Below are experts of layer 3 (counted from 0) of a mixture-of-experts language model. Rows are named gate (a neuron's input weights, with its number), up (a neuron's input weights, with its number) and show model dimensions 0-255. Each number is 500 + 25 x the weight over its row's rms, rounded and kept within 0 to 999. Numbers have three digits each.
Before each expert's rows: a language model's description of what the expert responds to. This comes from a sample of Wikipedia text that the model never trained on.

# expert 13
Slashes, pluses, equals, dashes, × and underscores joining terms in math, chemistry, tables and relay events, as in 4 × 100, x+y=0, Sigma Dos/El Mundo.
gate1:498496463487485534478514505492456527534449508483477489556529518515511544489528522471517491532510514498484480517520500477552517484465482506505472501462489514495546454470481541470507516453501505445513524476486505491499504498462525522491506531436480461512511492480529542514510517441504504488520510526520478454561499530539483528510521503486477477504527518500521479524525509458469503500520534491519518493496461518520509459508496539502495482505520497487502481464464485530541493493545467531451463481475564471487488487503465476478478452526473501486471491501477500495516539497455507504476490474527489491485506497547481460533472501511540538508504465496485512485461482469486440494509497507523509514480517482505457517505490485497495525494466514510520508529537471505474482505457558
up1:497534456462453449484519541522544468476500462484517515503468489533517483501477508448515521519514546489488521499466504470457549533518519512501520482505458502524521570524525496499510545521513506542508504482512457517508475520495504476514523504481490509541469482484506478496493507503511503502513516484499476457468552532510509478491484509527516497496528484494511467496530554488508507455479482528507506478513544495483580537465516535518530439464486568490522505502501526556478535505522482523477483485495500514494512512488476454506487496524513467499496558508527505541487494510491517512511510483532506479494468511458488490522516475520542478496493492510506493541492527473472470473507471552478485538480500532495497507495487535499523534495490452436487513497483489481479532493477484

# expert 12
Decimal digits inside coordinate pairs before °N, single-letter word starts like b, c, pl, and table headers and units.
gate0:483516509455514517508452532552466502517516491528466518496497483468445443498499492448517480466489535487502517505507541474541496506511489458474521473527453492473515531519486488513474505440479490479524448511529513495532471530499498492544500555518547485506529455553557487513470484514505526517508442505495499501530513497511518461523507533517521496511491475502491479468548449489512496522495523465498548480526523509508465526466476547509527483529493526496483466463517476493496441491508490503485530451555521483503476488535504516496512492497473508542492501483489507471498494485527478532549478527490488500508494496515496499465472472510529479505486517484502521499488525511483522517500502459507506494524516481517470468523535501511493495519469522483520562530488467506455542485482481
up0:495509514491520489488491495497429488505487505507476518488486539503469504449510502508467455536515471487522445500526485515475503506498518455478513497494503503511449511460489485509498476475505490481469543463462549495498530500516501535471498529472474484479482493507481528468509460476509536503526514525486490575472512479515504516501495536519493531490467495487500443498527483486510494492513520474480533485527482513535498481513491435505453506537528479485490519487550498486503492502470512493500464538484509502491501473513483513490493481521515504519528558476478533493514487503507433534492462516450521542474496560502470508529462484503492508525471518528503514507513516513510475545471467476520516467494534528451527494522441482538475490493509533520539496497532461527534540546526528

# expert 18
Word endings ing, ion, ed and linking prepositions to, of, for, between, especially Opening in infobox fields and birth years.
gate0:506500513485513532511487535476515503499537494553505485511478471505474497475494505448500460523508504511509498530478521462547482499525487467491521498522466482489518492490465494488500458457497509525494507475489547473493546520525532506512483503502532439505481465513539475512451517518513511515483481512497522512502536525551522468543467528525477480507530474480473532492536482471499509518471508464474501510515535492500478484512497502508555448517572514483488518508523480494501510487502490502482507508543561498528431504506507481487499523474427500534475505473503502477473484466522490525558510537501462514502524472531533513513515494527503481502519498462483535478511512490520534500507478476514513514538533512492506476478550505503522548553477493455537563485471468521467504501490516
up0:492500518461533516489506517486472449537524478556551514452520533526467540457479523505495486524483489477476466538515499544510506488502488505499475484474568460495452494500484476509495468501538528498480528473470512504486529485524521483454505488445539475467522476490512522473505475478522475499530483519507480547494469487533462511491511512513497490512472519488462478509489526494493454497490534500468532475517491509497481497531446484494492499498544503481505509498532483468498447510464517501488530478488498516528489496514486466492496457493510534474528488528457508483501510531524485541486472500467479536515541519518454502527522472493517490523476573513487475492516527505522503540472492517545515479502510489448528487518525487463504528528512490528476554495516498533501537508532552

# expert 56
Pieces like or, ar, ur, al right after a first capital or consonant in names, such as S-or-en, Sor-ø, Sar-acens, Ar-am.
gate1:498455496465497459415485467487500506457474493504541516543463512497517549453514484502520487505518490503479514436507499508514526528481508506485487501435488515502482516484471513501474534492507501468533530511486482512500506528489503498501499491445514481522502510490532507467485489461489513498503460518502492513515443522475502497531508527540500493547537548514513465498480533437468487491524527466485529544512501502516468420493461473513493484508511515481480496496505496474519542471538497534503495490466517483509491459503514472473507496511510489508480506490482517543551525474498488484512490457484476546518541528530487515493506548496519492466497460494498511503495525509474489481533487486505532485536472449520430497497492508500499523494483495476498521504519515492509503500495597
up1:499503491528454503496499513521489484490541491465502537465530487504530455532475481474449487482464541534495528540468527507498533469529472523474506506547505477483504517487487482502488532518490511455520481498533505496512507476489472508523488504506491497505500502494477487531501532505477495497491485485492493455483520493522508492494493445498502496456509436543500470482535492547532524472508491534535490461510460494528563499505548518472513481493476500502492490486496517552480497513510521448495481490468486530465521538528471462549503502472500529441504498497509459456438520484489496538468503551540495458482470502468511462508492461546485507504476494494482493527498496479505485486481508517494463502466511545479527510532485511490457466533484452499529513491505485517477523488506427

# expert 3
Capital letters or word starts right after a space, comma or pipe in tables, lists and coordinates, such as M, S, P, and prime marks (′).
gate1:487449526498496537449508448492498520524526498485532526516459505518524527463492459543512486532471516505499492466487504491525495518491500525468509511465481502479504522499462507503504527473500497478492522472494514505468522538488478503499544503478494487494497475448517550494511492473505513461523498507519462464493446532507536482497517512518488498518519461503469482516489509469482491491523543469535493495535494473487503457486461516540490490533530462517516461472493495505522519463500504517456501459466496447524474502458455469459501496522510488479489459498476502522498525493465531494509551509506419532508526494512508490512501512505518466495532522503467502474499521507496536468549502501474494451549485487544439515505517478515518493464467438529514521500489503526520518507508568
up1:481505485508458452507534534523533523492505548472479531500474537500516501518460448464486508492525500505497520500532503518452497504569494499517488480541470506540490489471530524464505544517503532499522488536521512498498503453484498521538509494487490497499438509501486483528485497488510511511522532450483549477502527508521503491526508495489512466526502501471508492470491528490505551433525423510499527478528506460520564503474509494532509461487477466528529471506513508544487527494509500531497496497495498517489492534499491521508504500523461510515517482508571474506480495480502502539477504519493524505452450502476492480532509491499538516509506519511500464506555475445502529499492485505459455551454529498507511467489503508513507514488522450476477500526505525506481522485539462

# expert 57
En dashes, decimal points and pipes between numbers in score and statistics tables, plus word endings such as ized, ment, ated, million.
gate1:492480522526487501478464511508488498490497510508513504556495502505516554491489551533492516533498548497489471468481504487519487489547493487512478523482486497542499521518470475495498511489474496476531499500463505468507522521505508519523497553470516453574513502442470543495491497469536491512514445548501476464513481490526525510532512491484492483572553522500532508483463543505542441502520482488518518516524458499479495446510480489505498497529468485473517510500494459532513544506524496509452474493456523474460528536481491508494478517491505460450470487512484514485537495472437476499514501513537498497507517506556512493522525498506518495497499513492516519496516479458462489490516531503471497514530489458481466525498506474496491503491453452471480557510480486491479492511490542
up1:500498467498483466518525489470497480543500500495501511423505455504480490474489474477466482447513506469495506502474528499473569502561475538466527495484494516509469503505554524504495525513466506499498482462569511517501447501577479535472463518502496452501513482487486480526500529498492514482513528490518503513501548509536460495544488522521520517512528493494468467496518531489517495454525477546472487498515505521498559471472519486485498461496486550514500511542528538519480542520513493476513487531517516553505470521519499521498505499507505544539503506484517489499518508489516488521537484522516484465465446516455507500523503465518507478513502515450538491490546511516479496498528504526497487531499462506504504484485459512481485497475500463453497525526535516522496507491484462

# expert 40
Subject pronouns He, She, It and had, plus pieces after H or similar capitals in names, such as H-att-iesburg, C-ow-al.
gate1:457480472489480527497468521528474521502508508479503485528499567482490515469534479521510455502519472487488484446531538477512533498494520476463486513467521473490496495486473503509510503473434502494515522496487491505487467504519492496508506514518497521502523517483554504480526486501472492544505466559516485519522478498522539540494506459516488476579533518463508496536490529492532479470537536471505500494479456513496490445503456527530517486483477472477493530472474492498545509520516544524495522503472539450497505474486495475538487494501480521495474489493467507549556496509486451536501473505461472543505512532534533513511525549497502483500542490470480557524502529479452489533494494462469494486528504494504484516496492493531520523475450523511502522492471479535487514512489513
up1:507502515514439468461515474496548487458517523470493545523466474519524484511458487448496514471496505539512480531470467514489523483572463539512517536505492525486509521509553487506489505530510516500508503487536472489488512484492507518496515507459522455515493507489485487478508515473554502486494543469466502484483502517497501467541506500500493518458518494528512476453497463517489498495509467506463513513526520477520563533454508467492491482521485552512503465539544521529456500510517474461494451481509508528473460542483480484515497509473567499506461532480532509471469522479520517490480510491559504470461469450466490508490484453546536508515468519518522476502522517509508516465509484535493472488481517516507509493477518500469485484508523471464483515517498473526473520492499505

# expert 28
Word-internal pieces of Slavic names and Latin taxon names, such as Bald-ov-ici, Mold-ov-an, Cleot-riv-ia, plus titles like President.
gate0:488482566501490500519534505499493507505537482532485484508535496460472446504495483499509473471466489504522506486488488482556447543532477484522495501495461497482472492502468460475495470513476501518448490484489526478482529500496479509470572501506554458503529463520524505498463490443485518535498517514490496532484496501531472469552478511512430484474503461483499527476534490496468487535530492483492522508521543485463538487483489534521537492529499488477482500518524472502483470504520495491529516480519525455483507498539504524514475536480462487533493494509509504435533521453526519543495501499488507465506518495511510479560504487488512501525463507461509507499503459495476494528494519470514474499513487510488486466493548540519486493524500547530552532485518502528476557494494493
up0:497498518465532536466502493495466490521496483517502473501494554504465535445515532484490467533487463484499495506548492500490547493536489495488510491487529501500504492496495519504476501486551474548508497502481513487472520470446493557493450493502490504496514493500522543496486498521512449518514504525543481530524539510500480500492503564496474519488518547479490497502513556501512501473545574485475516474490456497477505469549503505482468533485538529510481486484483463443525500457413482517489501547497474494483478483494469479481516484518499498519489471489498499527460468501461509505502469538510474511512496519483515513520474479524481515480495538457475501482508547498512537498481470496549528482516485498528523489536505471498495495512491512507526567525540514485515523539512525

# expert 7
Second pieces of split common words (har-es, smok-ing) plus opening tokens like (P, °N, ^{ in species lists, coordinates and formulas.
gate1:483519473499457522487482492534447511517525501499505526523494491500488524425530489491522436527461545535484464470530478463552504480479502493502445481469520510492520484500466546502466528471513518493520498472518524504498466512444480552492509502493489508495515492482523517505511518491539497509514470532507482498501520537490510510525555514522482505537512507528514463514504555465489441512521545463529495509509457501496501473532505525500488469532508492501493488467484501488530518510552515519482515483474516460508492485475496489520521470550495505479453455524462474505514515499432493496477495528472462523527467503547528529490506495529539482491513497467497508509496482451504497505517540470491532469529516478544461506508512483524496507483503515524504547515469462516505516486492545
up1:501483503488458500504531524461534517477483515496499496503513517507478505527474475520479484484535498514511484495479498541448518497525470491506538522477451487526494521511497456506495533525460501504495494531511502523492531499559481529529499477467483487550425498514487503503491489473500523479484560500476534476482525522543516478493494512498501518470478504488521503427496466520518530458495425533456524486511482495519549501481517470522487467502470506540501500517550479489463507505460480536488483477492484525525489511534475481495529516462525509484503482489526483527488511494511487530541503491525514495468457511487495498551520497503536465537458470524514501528524504517446494510497506517441482537464502520476489534528508465480503533534507464468528536526516522491502511457478456

# expert 33
The letter P or p and pieces such as op, often starting a word or after a pipe, as in pages, Southpaw, Popenguine.
gate0:490498539486513511471500496509504517519531468523473517507507503528504475489494520470489492469529487461501468486504499476536519493488458450484496479472476473541532529531486519478475511457496513555526482479497523499457516554516505507496526527506540517522517486539534504497491525498497525544521492503509496490504526539525509491529512495526460500514508449459481511459511473527492558491499477474488527476492552486477520501502456468498517469548488466469467506504503532500522512494486464497509506466517510457457448526516475478481499517493496538506501497496524522438511493512517513586522533464483486489510483481470550488491474479491517505534449488485482499503510535500473496516483520464501544494495504469482510467521499489505491544563450513468552542510507469487464529505475475
up0:495510543495517515471546525514478451523484439516486513451535504547501522473482532517469486516507460494481469464476492515502534498505472460483472466511548497522492508522501492498493461515486481558496515489520528503488530481468505516483489524478526547451524522502551512455518515504502473477515501520475514526501491518514467548492504489553475509503484486492510505513475462486430513534518464453514540461503546524506523505521459459473481516515510470504475518483503498473510489527477474506509479533461511463474524485480482501474481514479498536523475511495472526484478494534490501535475528502481487474520502504475491522490481466480511500514505532514455465515543533507517496501453491485532565501462539450469550465514474488501486526521505518542494507472503491526501490506494547

# expert 4
Inner pieces of proper names after a capital start, such as Kr-one, Ar-ment-eros, Far-je-on, plus first names like David, Julian.
gate3:518509531466493487449474480421498553472464511502507535475503511480504517524514485499482559484494472466511509461526473487535508477523529483485450490497470472490494462499504536490461504520484501508494532481503489518509540474494538487517516515444497506503498503518519529477493485505485512514512508533486506450514460471493519490513526487526522545530532510530492481486464530502477523537519554460514506542513502524481488509472487490551503510487506524508517482521508491487493464500500505483490509503506519529448455494495478518498484461498533490497544567496486509459548516488488511490551514480483466536490547470533490467513512511487537486517487479523552501498481513505490483524490482473504479587509522524517532499476535466511464484435486508478533533496520505494488546480490528
up3:478500487528517522512500504555505541516528493492492544544537489497463465506520461529495509515495528489504509529487511502501495530499507546508561511536482518520474522525514473488514541531535492506470460503486478479466480507473441498532502460512487488511461500479480477478471494439514521498445498493468535471528502514500528503524469488481491474500556511516540503496516476520504508458496484509505461485535473516494549476440489531487503504477504534508493476491510526504462537507456481502519499499463474465507486484563541521533479534517554505509510496488499490522512507509486480529521517487502475536444474520461507512456566520479495468488481480471504557526524492489486539499515508498475466471470484504485494518531488499485457497503470492484457483475546482472523524503490465

# expert 63
Vowel-based syllable pieces in the middle of longer words, often after c, such as u in fluctuating, ro in Citroën, atal in Catalog.
gate1:495452473496490535464492498485482514478519498501536540521532526526483515449478477539492444535519529495500510487516485512510525484466454537504511499508530513477521518429466517459497488519535490469519500506502526535519474508509482469495522491439551457496478512477499530480544463487499479511531445534484511527538466495452508510542495490540504487502503474505520447446512516501485514506516529499514536486528504467465484487516507538492449510470509480480485503477512475519470522524539498489526479516508502491492480497523485469494490505510487523490511520462462459460521510543445490511504497462478462535497496516474530484490512535541471487476522510514451502485485470529504474507507512514500478529498503481489435510477469515513497489468465523517493518463497515447522478458505525
up1:468492519510511478538518509502523497463462507494506488517478443517527456499527451430473533491483490498498521501508493539461514496535508496525516503533474485503482523524525488515487521509496495502514522481511492514487501506479469545523492506510471491525452480518510480512496494479520486474497511452484544454503531517530496491492508515525518518458522492484495484504533498532499487435472439542501515521478494477473550494468512473537468483528491539551524507544528543502471504515501513491510476519486518548544493523544504474528507509466524493492483481513507492492546521474527475525514502517501496496467474489472528452478524481539543473539459461476513531479493504514498523502509491493462449516452524503497496506506524489497503504508515450492494459487506511507459485488523397

# expert 31
The piece th inside words and ordinals (ear-th, diph-th-ong), rd, third, plus sports words like Cup, games, home in league and census tables.
gate0:484499510488493529514483541485501530486497509500528477503515492539473486476491511479467466507503497481514489510511562503550473491485484467477494524473483515475497521520451494487466507477487509532502496457470537498493479547482458553500510497506529489547460497522488490491481515470486510527509475497473478494472491475509525472499503512518460452524482496517536525497508516481486525486522501476499582481505485537469516487477483500465475485571514530519471453512514469503528491481518491547488497444570509463533471468519493515507529489488525473521507512502506489462556487490520451542502478545527498489473550540514507474503506497492472465486440497477500518521474525479502540521528502461520494496501519485487470477475514508518493509520501522516556551511499484541483549498465515
up0:492532504454514528517523472537444454535476503485513507467497490461468514460501548509497503521496449489502487495479496531495545497535477472511518477530512461515481492469488512523577491528492489506485532492491528522490508471510519479469480515496516528470518501520484536486478491534513504482527532533500501523522504524497496509498533487507505536457488516511496491550497465468487431472493553486466494501462534513497498532492464452495474471455495476479481521493513493482467458493464481505474515519503501460531488505498485516494487509485418512495544505456458497512472530519495479528489478515471492508530494502531468518499515471525503531528538531515490505445528513473533522503486466493501538526471533498483536494513471479524489539536520517555496469512503467531512498516478534

# expert 10
Lone consonant pieces inside names and words, especially n, t, L, N, such as Wis-n-iewski, Tret-n-jak, Part-n-erships, often in tables.
gate1:506456506466488523454482507489460481513482534498517521533488483493509565472519504511533476492529499522503492465544540457545506539493509507509471514478482540484521485519477511534471517467532512461535500473466473472520482497551510506481496497500507467488466501465527531505526494488479505515495458536481447483494469501493516480525542507520493520545497505485529487496491507439482492519507558475506517525501485527514489464550525512517518521538515500492527474451504460465510510532497488516452488508452503471490470507486501471489484448530495467505513498481481510463504506488471519475484490449468467502523544536518526492523477540558520512494512482491540471513495459475490482485507505530541530512509502462526492529528518496470488521485471522520468516496508470494546536496490554
up1:481519496472445450497521481522523544494515481499498488485466482470487485513473457508477510485500502484511534478504513500481495484539521519528487481509494484532499530485540496498451532497467512530516517529476489523475506501505497504500504517521454557500476505499465476540499510455505538489518531435486575443504503536530482486513502462518534471483534492504501484483505509524508532440515460522440502481520556513529562560452504488517507484503491491523495502498508528498488510487491496500514494501477468487478521506550498487498505508487535478513510522500489483539518485480484441516516498482498527467481471472449501504465517493510527427524502514496509540519520487513448513498502511497477437529482510529492541477501502505449503489497499444469492506496487470509457526498491526

# expert 38
Capitalised first letters of names and terms in table cells and line starts, such as SmackDown, Lyricist, Coetzee, Coachella, 1R.
gate2:518490500524505473468496490478505486547515522548479484508544508442505466500460440522500467487503530508508502506518489535476511437506517505519525526488490466517494485512486502520528509503511541494532509518467524537474514487517480489500528488493525541472496480513483504468485517505488494524459473508488528521501521493563497482518484489481498473490498490478478520551475490483477520540502544486516438537497503514549493508493527529536541482465526516525512503499488512526508484503555527464512556466531490507513534495505499465495543505527516559499484479519450478484517514497478447516501524487494527526442501487543529494564514548526487503496447498511490502501505506485504489504485481482506530528474466476496430485501512475512530491560500551490486506519474536549516521500489486
up2:501506510522448500491477500472493499535495486527459469490464466473496487478551502527537523536527517475480520475484511504524471511502458507486511485470498476481526515555517497459481546533454493528481508488486530505506542489478505521454441525502458495507519529485483471482453514508486461516486459531475462500474482493484437521516504449505485443498463522538497491465475525522467491495532512560487482506450458493478523537482519518493475489486432523496510498453546475565506472490477503539500503497466504509454493488501489476512460477506489506528515483527504526510502494528510514525502487492510458456479476499501508511517479493514510536499530513514567483505512488498541428512499473495498503541496514502464480497493490477492498528492501505522515476459493487508493517479496488

# expert 2
Commas, prepositions and dashes placed just before a year or number in dates, such as May 25, 2011, in 2019, 1988–89.
gate2:457499496483490495507491499466526494517481528515509517491508530488513479550467469543497527545513532476518463478519444515478549458515507474494492484530470499476495561512534524515478505490511499493505532494472516513481506514484509480502541471504510477485504482496508512481536472478496515502478438484497507533501500490526512478488483511476543447493514517500505523554482500505475569541481512537483508480491556497493449545472479524506554503509548503524515506502484492483538448472501517529494516509472470484553545474534520467458497492499478514487493501502492523472539534487514488494527512522538533464474516466466527492576513481491459492524444493522486508488488476477499488535481478538523494464501487476493480516476453479529482519536489484505509545489490521516522504497538500
up2:482483466542490494465523503538512487534484476512489453505490493504514466483533516494451528474499507500498537497473554479473520529469480486442542495510488480498501521549526466505511551471526480516438509512510501512499512486459524488464483536497500499474496493469479482476461539555485454477475517518511508500532509507446456502496517466515494437472475540512474500511499505494457481515540501499480504515502439522490525526480505519486489493517413499530490542518538494484496483507489497496486529486528516512505539514481505477505490522529500529536524500484456509500466514523459476524511492447463495484510460510472496512493505535494496499509492532474527499489491524486563461478501484497498466506509524512460505539502477514442507510533538483482541467493501490500472494504549508

# expert 27
The word piece right after a capital S or s, in Indian film names and in words like Seven and Six, such as as in Sasural.
gate1:486487458496514476486491494542462465492549498524495491529487516503477520492531521502529468540485513445485500465477530504500470471476487478516490527486501477545495486490450519485484517475520520466512506477500514537521486518505472513509499526453498524496523455528523501480506448464518504525496481507497502491518483547517510489523486480518488462545542510485492467521471541489477505494512494475514543544507468507500489432528479487483449491531488491501504516475487492514479551494547530503485511436501500516480523500523507482516542521474504512490484478500427485478528538494449519502508510485525513502493518548552492528479545543532474498503517497518521561544505465439489493541513509488488550517482533503539485486527494512513532477508477496537479518506479478550478515486513525
up1:461523516472420505520505515505524515497473499490551512495498477475537473491483474472500508476526536539505496514538498504491535529548520535463504485500502530469496526518550483524529525521497498502512484492519485504466496499473509493510491472522485458533447539493494503508504554494489528475524510500488491483469500486517485469504518534509488477475454478504530513465539492518527496466504483527498497477524524476513568526466532537501549481473498513494502458492507497527501506517475503523481472540478492487505502501487511488491479462523498500495477506484549498549480480480512485511486504516502471499445461445482526453526452472498564490489499486503504415458524559522474491480502475500486452483512493516469498513535501504493461508510526478437522497485507525457493496478471499